Weights of a small mixture-of-experts language model, trained from scratch on English Wikipedia.
Experts: 96 experts in each of 9 layers, 64 tanh GELU neurons an expert, a softmax router.
Training: a variant of Muon for the experts, 5944 steps.
Below are experts of layer 7 (counted from 0) of a mixture-of-experts language model. Rows are named router (the router's row for the expert), up (a neuron's input weights, with its number) and show model dimensions 0-127. Each number is 128 + 24 x the weight over its row's rms, rounded and kept within 0 to 255. Numbers have three digits each.
After each expert's rows: a language model's description of what the expert responds to. This comes from a sample of Wikipedia text that the model never trained on.

# expert 32
router:147166131136162141149129147146184105153093127162135143130151123131133150121080155109093128157143087115139130126129130154111132155129143144148125168110115128196141112122163170089136096083129136101104145143144084163124126136142172136102112124119156110166145118091121078134102130146115121157153147121102133100178115129107103122126128120163139098085158126110107128136127075141080098133120
up0:131124134181175166122173134117179139117109097162123156136182101106142119117103136130112116116151104098143123112119078109117161142184172148175167132121102133128163152112113095153114098121148118113121111085125152129142114123098156081146108132111152124123177152154147135121154133101112111124154109111121142109174118109134151157098136127134118094095141123158130103107116110139081128109096
It responds to: Name-initial capitals. Capital letters or first-name pieces starting personal and place names, such as John, Mich-ael, Wh-ite Plains, N-atalya.

# expert 25
router:147140111141118174130078152145149096130108113133126139158169076128099110102093155100093143148172101138149145120126154152110128105143158179142131166140151153143152152162145115093096106104142133105120141114094102142129097132109131149116118143180138128146131100080118109120119162132121105141114120124108117094183119157103094164120177126154166121134151123105095136112110103123102098143092
up0:129120141127144150124127157120117137101088093173097145109095125112152112060162105114109126153139138149191102112135177115159145118119121150164148153111144104154140109149122167141166095098082150144137109145098156165153135125127117120126103128121164122125119151117188122137140158125127144117103145132087131108138125109114132167167114107129118096097150121107164092100119121160130136079167
It responds to: Place name pieces. Country, city and state names and their final pieces, such as London, France, States, York, Atl-ant-a, Newfound-land, Namib-ia.

# expert 41
router:142148124136158121159135145156181092153097132151139124193149122155100150096098128097107148143108097144167147128145132137108151134123144142135161133152133152174148136141153121127113103112128120067132148086130112149121088142128132143149102127111167086167133124105126139145115144153100117155171150095090103116130117123097112090073140133160158110094121111133121139074114108152082108129141
up1:141124108125139138086145147176159110165154143125151103120174127094105147121120116113097129136097136135150128121113164111126141139142124077170166155152109130155131086139081090105110152132154132092112175088135128170143134105088116134146126084142198098084144112125138157129111129139127140109095136099139107097155132165136125099093137116107110145124151166131143129104122165141103117100154
It responds to: Word-initial prefixes. Opening pieces of longer words and names, often Latinate prefixes such as re, ad, dis, trans, as in Ad|miral, re|alizes.

# expert 37
router:157158087157137165167109169156106136120101117148146137122147145138113111112090116124118110139141104151141165095148125169080163138143162181200121112144158165167133109108135159126128122116139113111107139130109132146123125122120129136138101096158143099147124096116108118138073147151097102155140128127116074101130118161117115135122169112180153101110134115114170118109124099129078116134130
up16:114155117084186143126119129162110117147125098190208130097151149120145125156074107097121116112106132112116117122146119125115127114136124163105098156118132160105109116113147148118132156155114113107123166086092120172147148121123125129138154090119144096114154129137123148131128131099139103131117121126120127052115135150160154138151157098100119089136122153110123139140121129125055114159140
It responds to: Dates, units, table numbers. Month names in dates, unit abbreviations such as ft and mi, coordinate digits and degree signs, and number cells in statistics tables.

# expert 3
router:134124115139134157131119152133149110141107115140127178163188096132117110091096152078133092110115119129142143123147152145110144128166131180142128134150159115146132122140168134083091111133153120087121121131092105131142084103107126150143128155183160076152122116124116080150085176149124079158140149134118088117147143129118107139124158100166111089114153123136109132110119112134107100137108
up0:124128160143160126137193151139095141132138133146159166180120104115165089100148172104111180086092173145120146111103096137130144122123134147101111107156143131079105137145097149125103140140105105135101104084119145123082135118087124140137123106118135115133126136121098086130110125120166119187158154124136096110147130122110105116111154086163109143149113078132142153126124099115142120152124
It responds to: Institution name words. Capitalized words and adjective endings inside names of organizations, such as National, University, League, and the 's in People's.

# expert 53
router:172124114178168117146098156117128078157120142130153164166173109127139094137120130103134136125118095179147155118104138117127145113153136140131128183154130136155167089126135146140133118102104088120104129115095130167104099098099132141127123105158131118128113122124155078149104160160113121157131161079077122079156122167108109132120148132153143117138145117139101137117105130133123068156117
up1:138132163134157143125141155082133135142077113158170095141107151116108143169089080106126138129128113157147147069118128223148139101116121135126118138141121160139141126132119126144150098100126109078153128109134163178104111143131123113135114153111098151136125122126135093114108113146077155123121096132105114103149139152116179136152142160100078135113124116117136096113143108151104132128155
It responds to: Mid-word -at pieces. Word-internal pieces such as at, ect, ult, ict, ent inside longer words (m|at|hematics, activ|at|ors), plus frequent the.

# expert 27
router:161140113139141146115112154153163108182124114136152108120144138142083141112117129095092107137183075155114150110155126153149136123146148145152106150163141116176153136148149148132065134127113105097129157143135098120126089140096146131117103121127164134145130134074133117135113110168096117131128176082114109108154157120113124083123152104130160100099132083105112146133082104108108104142135
up0:149115123126147153093177134127100128140132104157175099187126103088123150125090137124103144139134157146164157107140159147144089150134147129111113108136085090163080137137131181152124136155093128114107177146167091135133112121103129105149150150124091104155103146154143122158142146154164185133119132109108123145110126129087124106125151131141136104095105114158140152157115086138098134137118
It responds to: Vowel pieces, heading breaks. Single vowel pieces mid-word (u, i, o), the pronoun or numeral I, and line breaks closing section headings.

# expert 51
router:159132069139129142133113185166153095113096124150135116148143076116127138111125130118111135148148107141146134074120155133103127131137139176135181111161140142118152154083139154131108097094118103114159169140083109172101125120103158145110113124169141114180101092119092136144123198130113146120151127104120082103157128142126143138093143100151142135137114112111113127108124112141101120136136
up0:092106160192109127148092146152127117129140145116160136149132124128098132109125167145139135129112151110168130142124097127122138110145146100172132141089150141113084125128098133101134053124161096138099143123145093093138110148098123142130089163132158091105115098101149066109111102107115165161139096164122163105138167103148132112164143164099119130106123113140142125133151117168119132129106
It responds to: Past tense endings. The -ed and -ated endings of past verbs and participles, such as pull-ed, estim-ated, reloc-ated, plus had and began.

# expert 24
router:132146112145137152161125188139105111133089100162174111128143118123114136122102152137135135116157105136150134103136130140098134113113129160152115137191152126172133120118155159108132095103127119117084148152114113135121102129096140160107112125141131092147109134105117108152073107177086097145136149126105122080131126173079095119097124124193169132108138126112170123109110090135136098136139
up16:171136111152101143155105110134059096102082087121099126100160119131117152137089194126150124096097149133140143153139128156112126106164093143156141113169162136091125151124112109118179105131119080146104157155100110127130116143110131161100129123151099128119098140117150122119148125086154108149135130153074113127148167155125149131116137131156153103143146118106157128087124115149125102106118
It responds to: Table cell fillers. Separators, dashes, blanks and numbers inside wiki tables of sports statistics and election results, such as |---|, —, −, +, 0.

# expert 14
router:126142137120107146140090145128155110131120160132119154175147105167092140120111156109083124146142099135145125107144136147107160155156143155116145122154187128188133124129135137134104089106145107101085152108122106144094112103121138129156137126127137106125108114120082081161098179138135090163174160100119119123143138144139089094099144141164152132127115113117129112114061088148116121159139
up0:111154127094123107165119120119185098100120155140157110151168138111129121153147140096117125129146146161151101120151143155141107142115154121095149156109166128130117111130156092136105117138096114116114111104138132146140131140121164109102106108114124112115159153127132081150159140070093097154162106105098160113125122166132142116091161129151134083133130122116162079176109163093144144158187
It responds to: Name syllables, foreign places. Middle pieces of proper names and place names, often German or Japanese, such as Hoh-ro-dberg, Roeh-amp-ton, Y-am-aguchi.

# expert 28
router:135165104139135149118116147141140097142119142170146162130169109131101126112107142087090104156144137151126117143141144155141149130150118151123106136134140162165163126128138145078123096089132122135111136158100127160117101127109139117140117126193146122155123098097095124143117145137124108169117129088126111058145127114104122111116122130179148072121118068110158128132135117145112061176116
up1:134096124158161139149095130151129153118136117150131164160178094112154102096154150164142137087090146131132104120119136156141124173151135122125107123106106118155146127117145173069121142126103139115127099133133130144106115145152146106142100149142087154137084123108086089176151134130110091082125092148145101100094118140140108110084105102153069136135101150145120171125132120168130135124123
It responds to: Agent and office nouns. Endings naming people or roles, er and or, plus role words: Govern-or, Elect-or-al, resident, member, player, inister.

# expert 8
router:173162098153138170135134128173129118126116111112147144149112116147128145125110174124134102133147113137136143093126137149117157115114140156159157141150143134142166139044133190124121140098140113114132130144103103155119116110102126133138116150203135094159130101133093104158104135172097137130120118102108121087141144113090101110097155087139146108143142106117131141089108105144093090155123
up0:131136110134156131113177175146118124120113175142112105106125135106125200096134116149112105086121129104132137100132135134139144130142120121157105133118119135117125107144103136148140102088165154142131128144137120151148145111119143114145067120141110139066103158155098147125127159126054089118169118077101150107125147136123103121124103208149129115159126117139119105157131127100105126162110
It responds to: Verb suffixes -ing/-ed. Inflectional endings completing verbs and participles, such as monitor-ing, swit-ched, origin-ated, plus following and, with, to.

# expert 58
router:122150099136127170146112148142114126138077114157140150128153120115107106106114148086122123121161080140116155123128138145106116144129137136150121134169150132156138098131143174098125135102117108117102122148099123148095087122078149166126134107136117099124132075128100127147080119188121116162148145121104127095135154197106111146090141129191145085108117142135159112096124106111138091149137
up0:109114087114145133126137122143119086117098154141140131145153153148119107118118125151135101099062181135100100094128118151137091128144144148111124156159159117147123125085212162106184115126131147133147140173108110119085160140111136149127163132155145129082145115154123202147145126151133090140127158117106146077157129107125129131123128143132129138095126133120141119128117131097122115137094
It responds to: Numbers in tables. Number tokens in tables, scores, vote counts and times, such as vote percentages, minutes and seconds, and list numbering.

# expert 63
router:160149117145145143149100154124160130143096088160164114183176147112119151108122127118140129154142129154137154094114134134112120107156148142144125158136128184155162120083137153112102104103094119104154119147120122136088128103113159145150140101164176098150113131083109113136109157170111112130155127133126118136131128122108058156116132108136147144109114120080157110094099125113087087161117
up1:109160141103120130109053133175153143125082147102120140163129158149168127133111133132110153107137122167139135158114102090125148109109133108176105138142132187139136117117113144148154163081107152105168135119095144107127127090114141132149092119166115134157176148175141110116135149112099146149098134123151167089131098128106135094143110119118163127097105095095140101129130133135159122149109
It responds to: Early word-stem pieces. Pieces just after the opening letters of long words, such as n-om-inees, Viet-n-am, computer-g-en-erated, and-id-ate.

# expert 4
router:137200132127133132165098165169167142157108126180122124114157141133105171089142144122087119163150118128158128120135129128120101150146139166139163140141160164148183142103112125102092127109127098132123137103117107139133083118109150130140111106145154101122132120092118110142105164159121133157100131097106105102188124135132064102104155109154122140106111120105156129114119093122109100119126
up0:129100143105124104163145108163133093147142116112097133100167120125114131105129121128131118146148107160118111083124140118171073129103092092166169131121144158141169140110127178142091130078145123145096096142133138135096129122125133174129150147140097150135134114133084126149153081144131143161133097159137116102145156102128136100123151129153120117112114137146118117114162114103082138147213
It responds to: Mid-word name fragments. Short letter pieces inside proper names and foreign words, often after a capital, such as Col-og-ne, Or-z-abal, Luc-ian-o, Cal-h-oun.

# expert 36
router:129151103154123152105120149157144116157109126164168172117136109116099131095130173075113097131141110116133138109141114156128131133165143129136127128155149176130159097123139126094118087091108114121116165147093104130129072132081127149146140155171179132147140106085091080149100139126141081179141129079112116127139152154133115127103115137136133104104153135104125126121105117170117132163135
up1:164124147135111151124127130098138079125080124120117127141122100099106148151147159132144111142125107163124106106181112176164106115114149121144133159124138132155125092148150132155124123122129143101146136150100128179158085132150129148078110108141145137124163131092154125152123117076113124124159128101154142111096129075095097142121089125138089140100113151194138153114079134148095147154105
It responds to: Noun-ending pieces. Final pieces of person and role nouns and similar words, such as pian-ist, lingu-ist, Lead-er, photograp-her, tow-er, Pak-ist-an.

# expert 2
router:128118094139126131162104121164154096153121146129149150116142136115125117120098145109133141152148106177140151071137107210126122123145159142125136146165159142144169096081157135142106115117134132105139152135114133136104096109120135120120117089154169112141100131064100134124114138179106093162135161125119121108110159136109116118105152126145149140090151093108123100108088106147117088167159
up0:167098128129102130103113126102157105149119127140127128106142120139151146155181156133155122137133094131180129107128126151126105107108126156130150166162185122120160112105133123100086147130127129133103120117137110165142074116140148148154105136128126111158105131125093108135140073133140136157139194145183146097063147127093136126142139122127148158103144115112128169088094103118114088096116
It responds to: Mid-word vowel fragments. Word-internal pieces after an opening s or sp, like s-il-ver, rap-id-ly, s-q mi, plus accented bytes.

# expert 18
router:134161100178128103155135126116171094149098130136142155115188111118112131098099146103130144109154097152116163140119142133114136132160174155140144169155158164129174142116133129101101102147115095086093137130090126141111127136116121143140165102154134122154111114133066110159105144145119119147145165115107110119125121137115088141120133117137125139098123128122123100096111105137122059196147
up1:120157140130138177118118116095127124125112135121121196117111121123104177132129115137075106124129124154135121153101119148137145150119132101134121133103196129106115148106149098158084099143136098155120127166096121115082151081149134178128128144106141124088132141168132127164101080133139091127144126137128151112124178113171121130101163121115148112072129103138109098126138138133092114133177
It responds to: Latinate verb stems. Stems of Latin-derived words before suffixes like -ing, -ical, -ive, such as lim-it, writ-ers, crit-icised, public-ly, metropol-it-an.

# expert 52
router:147145110161112138140115168154132103125101129135158127144137084126118143089069133118112147155126109170154173096132139165116128159126136155172160120164139139147146147131170177118126120121120066121144109108115122130116116141107186165118110102133152106140122099113103126141089165146117117148132155119114102079128122152119115134084129073154135125112121115110161111078121082111130115159142
up0:095127153155082104076124169113153101103113181163143153151157133120144143133172128160100108152109115115129081147092147154108102081107135152154122112133117146144112104136121112102154122177110083165124164105100136132085110103106160112118103152167134129160154117166119130156111131148137170158128134116097111158114129143126123166121125105132145120093127100109121104105128091109124157108149
It responds to: Space before numbers. A bare space token just before a number, mostly in tables, sports scores and dates, such as "was 5.8%", "in 1928".

# expert 55
router:136158123119118189140075135140136095150098127128125155118152102147075122121097160130059147147187088120126135132130144134115145137144131148157152144158149140185126128152151138097117123112133124108110132128066091143129106122073160151123094138159130092146113098105124098128098133128127108148131136097125089119149137140113115122119157113165160119111141080139131137123129127116127085168091
up1:119115106148121122126140161141145088126137100129136109103149135128135152159133103145111127128143125146170136112165169171145143136145171104159150119159143126122128064140143150124124141149103117131084123083125088115123140137138158154119119137173137145108129142086127114133124152095163143109082116141116080105172118082120166115159137143097105167123131089120124131161083063125143111095165
It responds to: Name-final pieces. Final letters or pieces of proper names of people and places, often foreign, such as Georg-ia, Legard-a, Gardè-re, Canada, -ica, -ina.

# expert 16
router:143130123153148164135095155130126134125114146135141140179147120133129136117100166130128129127162130160144135116124159176111153143158144149130134132117154116165150152118182154083073098115112130106142112131124129162114118109107133136107132082145115103156137089088077103130108131181124118157150155101137113103166143104111048119100147129137147127096106114082161140155089110124095111123143
up0:082110136082152153182165173138138093110150139119097143122113093148114115102124158105130109136089126124160164142137097174176151144141090117122125154084106136144173085142141140126136149133137119121106078129160148148125120165120131114133148139153156117140160081108121159120094164147117139117132128145087101113105158083122104117128124128089118115155125098159138099144146141132111128101092
It responds to: Inner word pieces. Middle word pieces like ad, n, m, il after a first syllable in names and words, such as ball-ad, Brig-ad-ier, Den-m-ark, Hadd-ad.

# expert 12
router:134164096131123152161100151111174130124120143165143136179136146119095141119121147133089142147156111147186165120126145153080137147126133148126154158135149129128161134121163138134121096094108084104112136113103116139113098092123148147130138115141134121136135124096076107146131157206129137144183108128084102100159132164103069129098154124144145140109116099123126112102096112151111115138134
up1:121141156119100139149102144114126160128103117169150118156123154114107122131139112119099160109146083110105140171086140116135169156099137116142096169128137107154093121119125161123122101116142089155160108155127125115139139123164105157151130123165112115148098153124114113180100119175107104131170121104116104132101094128121151155146111070159167157109110096150133121132153184145126106161084
It responds to: Early name fragments. Second word pieces right after a capital initial in personal names, such as M-ic-ah, Mar-g-aret, J-ud-ge, L-es-ley.